From a checkpoint of a small mixture-of-experts model trained on Wikipedia: width 256, 215M tokens.
Below are experts of layer 5 (counted from 0) of a mixture-of-experts language model. Rows are named router (the router's row for the expert), up (a neuron's input weights, with its number) and show model dimensions 0-255. Each number is 128 + 24 x the weight over its row's rms, rounded and kept within 0 to 255. Numbers have three digits each.
After each expert's rows: "gets" lists some tokens that make up at least twice as much of what it gets as of all text. This comes from a sample of Wikipedia text that the model never trained on. Tokens count by the router's weight.

# expert 35
router:095103145095154103123144098159158105155111139113162119161161093089140139107120110159154119096135145106097116158151150100142090152112154149154149100163097153110092160166147099143095097109139153135152155103108142157133156110099166152110160097154101151107107103120157104143166099146118137099108100159107115110107140164145101158169098147160103106096095111112154104098095104113160153094105098097097119099152123102126151144097099106125142122155135099154115137110132151148115161153106105158098147147099159162143114155114105111106120158149133156097167143136164118122110101133094100154101149123156168158153099103132152136134103139103107098156155098140158108102124153156156110159102157099111116120104156103124125130122101121163115145130138106110093157101150151135119145108100096
up0:104092157108113136115124156128160126117099162138130155159115137112144146115107131138139113107131124101125082155120142116145100181109151133150168136113122184129125146148158126120138115136115113154150122090127148192126167146148187135100132162057119138168112144078144141096175133081108181150113103177106170159105113146111126167108074148163043155142135137111177167118148149116189157108153113133125140149133122139134135123111111139158180158161133120120107151149086116122129136123116111135160138140124171141121139129102149131142104137112080137113153171162167137135114107091106122128115161122147088159114133092122109129121142121123132084155137089125124141117117148107131138109098132124103125154137156101141098116117135113145104127151115139142118144156145111116099140141124146
up1:147137120134161108132120074072153112138088141106150137139144152166106157111142128187122139152113079106102125138087103129188171126116142132114121124104122103131089118113104092099130117081118164134084101152116086108100138143129175114114180084148116126148145117127123121127165114137127106098111145153143159061125115154120124140107132100131119126129116122134155118148113137174108095143119141123108161149166089115153143121083169063187136131100120098165121117136121141167153139145127110125095139141146109114156115120115120132151121138118119139121117138121125113156110096112126143137094118137182147173139079131124124117151124116135112146129142148126150116119115200151126174150131142156140152130114110168135124094148103169175126126096166141073124135164103161137144110120127137
gets: "\n", " |", " the", " this", "),", " Z"

# expert 33
router:141125107150116157090107142089128164091112111131100144123095148144111092158162150129127148123142095153133112109092094146100126174169113148093093183122145109161148096108123154100140145174108121104148118137151088111101143100162114111167110156161149137071142145151114137089140148121140141095156142108115145123152124123115144122101125098107122141149138129153133139146140167139116153105115100161136184151112129167118112108155162095121107152094111154104125147161148138099124106106157097097142144141121118119154105137156163179153113105100158114166138110112098135171146147133128128112168095151104096110182094144104150118130149135172127097117109138130124122156137106120106083106158110155102140164134120071146121125109094095135167131117159083148148108164124101116094126095146139
up0:190154169104129085133147097122107141110128113100110114161120131134163137128084098113147146143149140149127116155103142106134103135125157151164124107112120164115085120114117149126094144127154151173129113141103136127143086160115149131141123105145096091140071081141175104105115126162108157107085109120140178142171189066085122156099121138112115137129119149116146130110096178146131130111170107098141135140154144125149142146116154131102130149157170135152151174132047166131108083130157151121139093127173139117171123148159098125079114125111135094133185121161182126140121102120112169117109121125104095113143124103137123120124116127130136137141140090150140109119155114119147127136123150121115089139122149123115132120127115158098133107130151138125103151100150164164124132105096125
up1:083121133109153154127133143161170108126075110092181140171135079144158150138131113136093181095116115129106162160115117106153068124122158123108107174130112149160087116114140138106123138151110109088164121119150158131095131118124157150092135135161118106101108138138143119125123176141108136115103153148157116111084183106171137112166129151129062094104126166066106096126088152129121128126115153133119113117148129109122130128091128118146159096144092139147123110149119142144090132104110132103109109120131135113152151143122080134145112122132133158128108097157118075099133154150075093148130119173135113156088086118170090134137098121127141117164086164164137138120112144155162100125127110108102163119156143144173131142123136139142100125129127122118108152126127139108100132117126149
gets: "\n", " |", ")", "\"", " =", "),"

# expert 14
router:164123174122122154110126140127125082123119169141110134116092134145179103122112144158091148099161127149167085127136143146115132143147140190129163124124148152139136113116135140196092147142119132172155122126136133125103172152126120096116111123104121107103109103149129129112085140125137130126156140119146133130140103084124141102110128132123095140125141168129089080139148150177118070146145122125140128150111164138095131115125112135113112173122134129121093117172111113129074142075152135138142094091098134116133152101172107150129050108112074127110131121096121178156161114170135109130141154165135143113083130140096153143101135170132144142123128134167121081129100119118157130143093125114082152140154124153145102109184131107138121153117152140134132134160119091134093092106142146
up0:153138111089157109078102165111143116127144106145138142123174093123139122121140139151140144098153154088157112135166143124137130130106131149184179104120121111152142141129085091091129107152131097151165137125154140188117129118098137161157143074121122106090148124094143118110141130157107135077076155146135141100148166107055111112141111178144109135130130122107112136090121142126120093110130114119136127097125089129119127114090104148114150131143119134092134157147150121140142108128149127105120146162100139143139090121074114070134156169107147134109143179103086146085140137113127137123140183114152121139141148098154139150157141142091119104127100100065138148122164146112100108134140121090114147120096061163138134135153127107139123145136099120130097133140145149137124113155089145
up1:118118117112114092094155147115118148137160123168143126115119143110129126159179136158162142127117071114116094141140142107142127129136157123136134120142083144117110080156131080140092122096109102106169136138135122159124136112097107157101138136123148133103154118073129066138119146142119118144119124144094164111132141117129134143152145144119120115158122115126096097096127099089096103103181110089130130130166095123184129141165125114122162125178136101076133158104127164184084170128096139098091129163106073113112158121112099122093150101133148123099132154094144140101120180129152109134128133128098087170144126105093097116132096114121121102176157130151114130151121148118126113085137157092083121140149107120121134142124131153077115132151123130111096155092146140146127155100105094
gets: " in", " of", "\n", "ed", "ing", " to"

# expert 10
router:128159110150127150142122146094120110084105168129152093131109151145142152154131191122145143114156120132143118118127109129172136077097107107111145124094144110144131122117162157159136144182162103136132114098142096101212133146150097116125112134114149082187159102168136142153176150110092104106138143127159152104125127098152141122107154082133128119139149143135097118146131169162103140144069135136159097136106132161119126128128166144147114122134100139160107145114108116104100106115123109141136174107162113124157166146137115155151152118120132099118102105103117144087175140155147161107163154101102116108099133151127188130132145139125121152135121145101101108151117111085099160105097122129159112146132107154153130117123107101162156112158145185138149110133117129132087128179102140
up0:100115132106158123147125121127169116144141068125140145119094123140139135090129160122114134111141120127163099150136173102122145134177136146125191152140099128114129102096176125130141143087132145149147141130121119180112163146094145078113133118122084081115166093153140108135121132150153115114164134130165121112107146108132144140151130159118127108096143149162153074116107108139124077105114154087115115167135099110127141154148161141122096144113107097108083144123116115151108142141127159107139121101122125180119137084128128089114107147109135152099150166122115175120183119130106102109125160148136128145116148127132107127110097149101118138118167085154124150154121069124155164179107145124120124144121119146161081135102108158129128142091168113104137164079163138150105156097084156
up1:117121133138148109118187145144162117132105100094148101155106124140117146103095134153096096165180098144157123129183106117147153124148118152140125171126108147167102160148194124163092098121151108137177140134111075160120098115115137142134159101134129134118126131112101129154153093132156102152138127109167083161160111173151141147111177152099128146091092143103109112169155096129110087125155091102112132110164126110074119138136115152094137155097116146131120107101098127146098175110160166121136112140159152133096108121125095131104099121157167119083137130140131123101109163138127129160160145121086094116155097106141122110120112136143127119131113096119137104124103143132135134142102183132110166087181164152112110148111121146090130129140135132125117142119122133115129107091094122
gets: "ing", "ed", " had", "ated", " has", " made"

# expert 1
router:125156132129112167099163157098108133155155116151107165101098134137133081126130133122087111135133122152121149109120155166105139128160121123104114114099149117149140112105092137139156151130109106109114099122171120122095135163141115115139123139109082121081149104129108124095132089117079115161150147114091121085134144116119128129138144086108105141133139172139150143148144129179111103140189168143145188163119146131107127141141114140148124139133119148095130160067083115106113124099164133132156168188130118106124150096155141110139146113120157131145111139136114115152153123133134151122134089157165104119116140137108106132132146128130132148101143140125103148141179107151108187142140130130141169138084121162137108158162154165106134243142142125135126115105100098118104115097128158
up0:080130158083124171151135119118118132099147168129121115079120134174134141147133139144149105156110112147099131097133134112133114160143134135145146130145122168151142061122151108087134118111101142145139109196121120161143146145167108137106148135105098146112127112112099097119104111122133139196127105147113131141168120108129115148075128136154077117146124184152126150098136114148123116140178152163150137127145143117127152125122109142126180111146180115090104125133085139111098111185179154189128125108112136150110142129141106128138134131109140135123152149139135146138133161137134154146146082149105098136136137097131120132099150167116095111149129166121113130130137107105122126175155125114111103131166123146154171164173149133129111160102136124167065133124106160128115059124151134
up1:152107098147091138109108176150126132113153111131082111114173106143151115154117135182123134134121095120114106118121103137156111167144145102122193106113128124072098137172136112178155130119117121139107101156161093127137113100139138089157174090105113164117107115150086145125123118115138160113118109122160134151137134171087142153155098134179114104122114141127099135098163131144090119132138123096136131128126084136119137151143147142110090162093131123109088115116078151076121146150073125161103120114179147117144151134135138158122112117125144140113084107181166097144109115148127109136115128135170130063124123098094110149144097155134137141165095145106134123077115146114142143100132141116105127129122161102129140117129110131142122116115120094120090084141140127176169151132131176
gets: " in", " of", " for", "\n", " to", " on"

# expert 7
router:088152108151126128137152140131125131100096129142112146127127142121097115138107141131149142120180100142107097123095105128112148112153106113127130162124148126140145102116122137133129137102137131184083140166081110121078141167140125097065117141107113136129137100142110146110109173123122150146122144113165126136142108110078136124100098147129133162123140128147071131160135111108100100138177107151145109136119101123145124196144174177140152189095107145114120079188112119134102131095156133150130108058071122115148170118123149085151142115106081132162109111108111127103125141111143126106095111090140110116102162138078087133126163173152159154129133136123121135116118096118121135138133122128127164157124102094133125080085160131142163153126136121136140123139121106135132112162171142
up0:127110140146179122177141103172126130166131137143104109182171151069127122143090130134085079104073134137112152151125139110146096102110133144139168145135095148139130121143138154103075155146141094129153144110165118172121146139136105154148147165152160120159098093109145124162097115172101159155128148137150146107143123106156114083115129127107091128140119162137150160154101132165142132124155108134096144122154085144135167105118139102134124083124149119118119121156136127141106150108165140138100152132178145152152106120107086151173090112084089137100156136103140128120132126102137091128128125063120156132112120113139144138118131120121173087152164133152150141150094152119117121140128163119172106115067119121142138151172140130103117113129123085101119156131115114124145144111108150
up1:163116143131112104108129133129165080135124154131134151099126087107118122153119150116116105156122089112119098138111155125137103123151136148112213132114091166127111129167087092145101117113139124118148140179079108123122175148088133132138141130155098161106152115155123129151131115160182137094101133141097162105138088148056116093105111118147151105121131107122144149110154097150130156122111116099102125141156124121143175126127141147136127116134158094113165153126130128148086102105122104141109109119153145107120139127126080089136142134125176186138127164159112137183122167145110133117128137151131142171127106122142091129086175134154135102081143116146135139121124178130072133172106154128117134128134133118138103119063130129105147142150128117137117070136143148113104092117148110
gets: " of", " in", " to", " for", " by", " on"

# expert 15
router:145131108141103156139083143110125141097091124149133082106114153076135114149136153102105152146158123105151153104128098162117126110121102106107115162135138098129155119127126144143121140132097107086158136151126131109176176123139124088142104142129114123088139147149098164117160103092115106156167164104103136087148160138132133128087133122100161140141138118126124166147148116114097171085116112145112135132095150163087104096156145127156138087117139150105146151134149101106150171097142119120143156155133144102085126099149129104145134104111152138148148108117111136104149152099158160098136111168155198115129123149122100145134157196154083107114109155107130151150136123192129128129156105148153146158092122128157106134131136120114146153070146100157143111147097124092097122109167158
up0:140108146148165171103125124125140160120154179126111174157145135100154157127091167120130126149160087117143109121174114142130149150118132114149124082129077124121147138132129114123170134121127161108170148122123141182158155105107119123113143177125088155167076090126139141107122140156149102099119122139107118129123175163149132154134114150154126158100147104143139127105132131140097113136150133113088167113170124114124113084139128135140133130107148153088099137138142157164128177121182108138130119106144179166112122136142153167097124175112174124096164122142147135163069104164107123135142145118142121151144129098157107156167119113073118150124143177166120134063158100111128135139106137125100135144142136147111168127132117161168172146116129120108120173128132133099116122132141135
up1:153139131107118133098150113144116142169172142159130145140160092126135147103081100122155112100121145095144137134137102132120127167097102114095106129188115108110104115095123125128130154096158099106162097099085111123129132153141128118099139131124116138104102119129167121162142147135131077146116136114093092121148119172121163123133071150127063099103143125149135124099116112113138117103132101124151132132147135145100114109064127146114100117117153093148177122130164149140150159086108103124116109143082102128103124132129081057137108122119083109143137141135114139144128086138105119125088123153172141115114081178099101127112119134140139081161134143134170133071116139123091114145127170107132139144143147116107117108124121155109114140116110095134077149163130135117065123131079110
gets: "\n", "|", "==", "===", " ==", "="

# expert 2
router:154157113149099162171110133129116108110087100101118122101110147153118124156116182111108085173132109138170158136101103160084144124132134136134142142100143117136152130124137145153139145145082112124105141157155105105091114160126114107124112124120133115194140155149107131122093139117116100134142139101203102191141142093134131102097138135111148125146144136129121123164152131193108116131112123139144134140125142128085110098146089172132100102091141139104124177092087117107128109133137149104151072161107120123072088115165115186142154096139154134151107109074104125149185141117152142111156124138094120124138128140151126125122133134138135143125141161155131100122099092122137196140137128138134155134111136130178096150129148102093146138150139148125144131158122126102129077121138128
up0:143145155103130073122107089131124106115111152118123172113116128167083137101150129107123117131149154152145108181139130124141121112098133138118132152132119131092117151130125143156129118155119119119170114129168107119137163104139135129138148083124168176130148096145146133166097151133140143151144135145140171128094103116140139198137114131133092091144119145126157107076098103082165077142136189141121109109178183133151128094092077120120160090128115077177130093150135126115095068122153173153126084140148153129143155145094117155111111141114165146110151107147114101159127113086133091123134114111110107145176121127156131134126111123156137168118158154140117115099115139111114147136110134095105165129134100128123140135135128141159124154095158133136100127157156118135154150151104094
up1:135138194120149148106133165120125137129115120115157136112119130130104104151130126128146085127073124074103158142117170153161124113149146124144152142143100156125116125163082082120116120114136117121102145122130155125157100140167172162151089096166109156152121140123130118144104117135089136134112089137145087165111102124135131107182130096141089089148119123105120144098127127157141123100112155094118124096148117123162104117123139164118081120131127097108111152128151153166136164103126120139113137102130132117109114098104116054128144109112132100133120186175163140117092085159159102144090133173124120123103079073164136107140105151161125082129098087108175122123095141109123113130107136118127107111161135136112096166157135122142118136124165120111123120104099143129151128100139073
gets: " of", " to", "\n", " for", " by", " with"